config.yaml
num_hidden_layers: 9
hidden_size: 160
n_experts: 24
experts_per_token: 1
d_expert: 288
d_shared_expert: 0
hidden_act: "swiglu"
moe_layers: [0, 1, 2, 3, 4, 5, 6, 7, 8]
router_score: "sigmoid"
normalize_top_k: false
routed_scale: 2.0
balance_loss: 0.00907
balance_bias: false
init_std_router: 0.0363
lr_router: 0.000427
num_attention_heads: 4
num_key_value_heads: 1
head_dim: 32
vocab_size: 8192
norm: "rmsnorm"
norm_place: "pre"
norm_eps: 1e-06
positions: "rope"
rope_theta: 39500.0
rope_fraction: 1.0
qk_norm: false
attn_scale: 0.177
tie_word_embeddings: false
parallel_block: true
init: "uniform"
init_std_qkv: 0.0395
init_std_o: 0.0104
init_std_up: 0.0395
init_std_down: 0.00555
init_out_by_depth: true
optimizer: "adam_variant"
learning_rate: 0.00152
beta1: 0.9
beta2: 0.95
weight_decay: 0.4
lr_head: 0.00791
max_grad_norm: 2.0
warmup_steps: 376
schedule: "wsd"
decay_fraction: 0.822
decay_shape: "linear"
final_lr_fraction: 0.02
batch_tokens: [32768, 65536, 131072]
max_seq_len: 512
doc_mask: false
train_tokens: 270600000
max_steps: 4091
dataset: "wikipedia_en"
Below are experts of layer 2 (counted from 0) of a mixture-of-experts language model. Rows are named router (the router's row for the expert), down (a neuron's output weights, with its number) and show model dimensions 0-159. Each number is 128 + 24 x the weight over its row's rms, rounded and kept within 0 to 255. Numbers have three digits each.
After each expert's rows: "raises" lists some tokens whose logits its average output raises strongly, later layers aside. This comes from a sample of Wikipedia text that the model never trained on.

# expert 18
router:149105137091127137111117134102103145128112128119080111128179154113139118082106123135147091115127102142109094089150141114097105176119156114108121127170106099102117129069161137146138105137098164148063113118155115117084099097132158125162119099129115154107148165129133113154094149118118165108155144165147109130127143174156151178143142123122145099131109144157129091102106109152144171104134166134136142143100150146091143140121116131150137134159139100117122092114110153172109120139162088
down6:123148136133158112066168106117102110162091153136110144119136133125115086148099148131098141150103131154131154105130153163130095147133146141114128190159119139130152143143091130106142130127143106100195159087114135121120080134137127149159119155170129151106157121128152156134080112120122099135107136131134122083151115156108121129117142158127137053129128131074104171121090102118144137130134138122067110136103103157121134120154103148145167109168105145116113122152150141137156088126145156
raises: "val", "very", "qu"

# expert 22
router:145096140085117136101126147090097151131109123120091117130162151106146106085098129141151095107120100140103092094145161111089105168123166110098120113164098086099111134086160136141119096136093163137084108108165118107093098096129147118158113113141116160099150133141129119164090155108107145107168147156138104129128144161168155170147149126129133111124100138155129086095098108162154143103153161131144141144109148132099136151117119135145137130137145098114105088121101154160115117140168095
down0:124103121150121123184149176115165137132154136133171143135097162141139167136102132077110150160139149104113200115153123131157163122117121111083143136166173108140153125166137108143135093070080154124123150134131170135160123122102091106131163157172138118132131096134182115124147110080133128124119106142162083154141127136099113111143138132128155124128125096153117137186159132117153130120144124118105128141131132144132128122147128128114162088117105152147101077135103084117117120120146144
raises: " ", "-", "\n", " s", " in", " S"

# expert 13
router:145118136100119135092129141102113151110100123120110126134162138099148111093083124137143099111110092134112088106149142128098109162129162095101119111169079091116121120085145144137132069138090168132085100096167124106094098108151146130150109124148123168085144120129118123156080143084130141119182137167135102129133138153168141156136163123122128121090079144158133077106115116132159135115163163139125133142106154122098136151114128144143127113124160116114100107115096145151128123127181106
down10:124132104139151116149105121126104153159146125106128160112064109130108106112122130107063108126084096112121130101124130151136109165145074143125118131100123153104163173100113127110135119158115160151161124132117145112130094148110128081153123156155159124102111127105151088130102161142118108060119166120099113136105145165133132139120115109153057116159083105136160161124139119142143132104121077119161118117153118114076086106144110105114145128125099129154163109094119145130137112147132155
raises: ")", " |", "ing", ".", ",", "er"

# expert 4
router:144098139085116135100128144091098150131109119119090116130167153106147106087099129143152094105122102133106094096144158114088105168124162110098116114164091087099107129088160138142114096136090161137083106107163115104095100097127145116159109110146114161098150136144131118163087157107108143110165147159138102130127144161169155168145150124128131110123100137153127088095100113163158144104152162132139141144108149136098135150118116137148134134141145099111106093120100155159115123140169096
down4:095110126142134154127106150164104137107131182137148155111163133154160139143138162069109140100175141131142142138132139144112113129131081143101112112120145154110184157142098108136161093143121143104142146106116160097098133162125114137130113108104156078137111116100085143153069135131141105179144074183134149129113068165134094119130148123160145168127168071137114132165111119143137147138124130139134104118116111162129108132113137114085128118143124180130122114116141102117114129136127138
raises: "-", " and", ".", ",", "s", " in"

# expert 2
router:148097139084116136102129143094098150129108121111092116132163150103145107088095132144152092102119102133104092097145156113090103165124164108099113112163093088098111137086157137145118095137091162140085108106166119106093098095130147111159111110140117160099149133144130118164088157107113146107166145155139106129126140163169154167146151125129128110121100137155129089094106111162156141106152162132140142142107150134097134153118115136150137133140147099112104090119099155161111118139167095
down0:131148169108128148098140149130133087128132147116126130106118144148077151097135109122114136165124142169155130150179144103135137116142141129125103110137121124140134151095138129148117153121132130126121114090139086119166163130143159125093144136109144156151134142109102114145133132135114138153119168148108131172123116096154116149141131152156150164125071101120134098096111112130123065048136117173148178162112118147127119116180116150130108148127094119166126136121201118110163156155074122
raises: "-", " ", ".", " (", " in", " and"

# expert 0
router:144099138085115137101125142091096154129110127114091116133162150105148109088097130142152090105111105137106093095147155112084105167123165111097117112163093087102107129086159139142117095139090163136088106110164121103092098099128145114155106111143116161101150129143130116165088161100102147106166147155138102124127139161168152168144148132134130111124100133153129089098106112160157149107155160135135140143107155134098135154122116137146138135141143098111106090126100156161115120137169098
down6:090152131134112166109131122099132139081156108159169145082094144144118125154138161142148103122184135130135163144132151137126079135112108151134141152173144130104116133128154140145085162117088120104109104158102162135119077087145159104142094153113137145113150085184146161144135126108119157129149130174126125119162112157090127138109117169095149100147127151140108094142106143132160130113131132133138116151148134097160145199106122120143114097121140154143114137139108158145162118170141102
raises: ",", "-", " and", "\n", ".", " in"

# expert 21
router:146097140086115137101130147092100153128109120118091115132164152105145107088098130146152092106123102134104094097146156113089103167126163108099116110163094088098110129087158139144116095134091161136083107104167119106094099095130147116159112107142118161101150134145129118163088158106113145108165147156140106130127141164170156168146147129130134110123101136152128088094103111162159141104153162131142140143108152132097134152121121136150136131141145097113105091119101155162113121140167095
down0:119132168116110135147145148127148130133170152157132131090095186129155101129139110125142148116130135123151076146163135126118112143129114138132121104110097148127129093122138145114150155151168147164150118145135090144125145101156109121101129099159174127138115090117124144140149106124122177137135114100162147153136126195116104128116144098142119104101085148131116168114133119154137155122143072095152146094202140070125080125159119152111143114080142167120132146111122154163140111137146168
raises: "-", ".", "s", ",", " ", " and"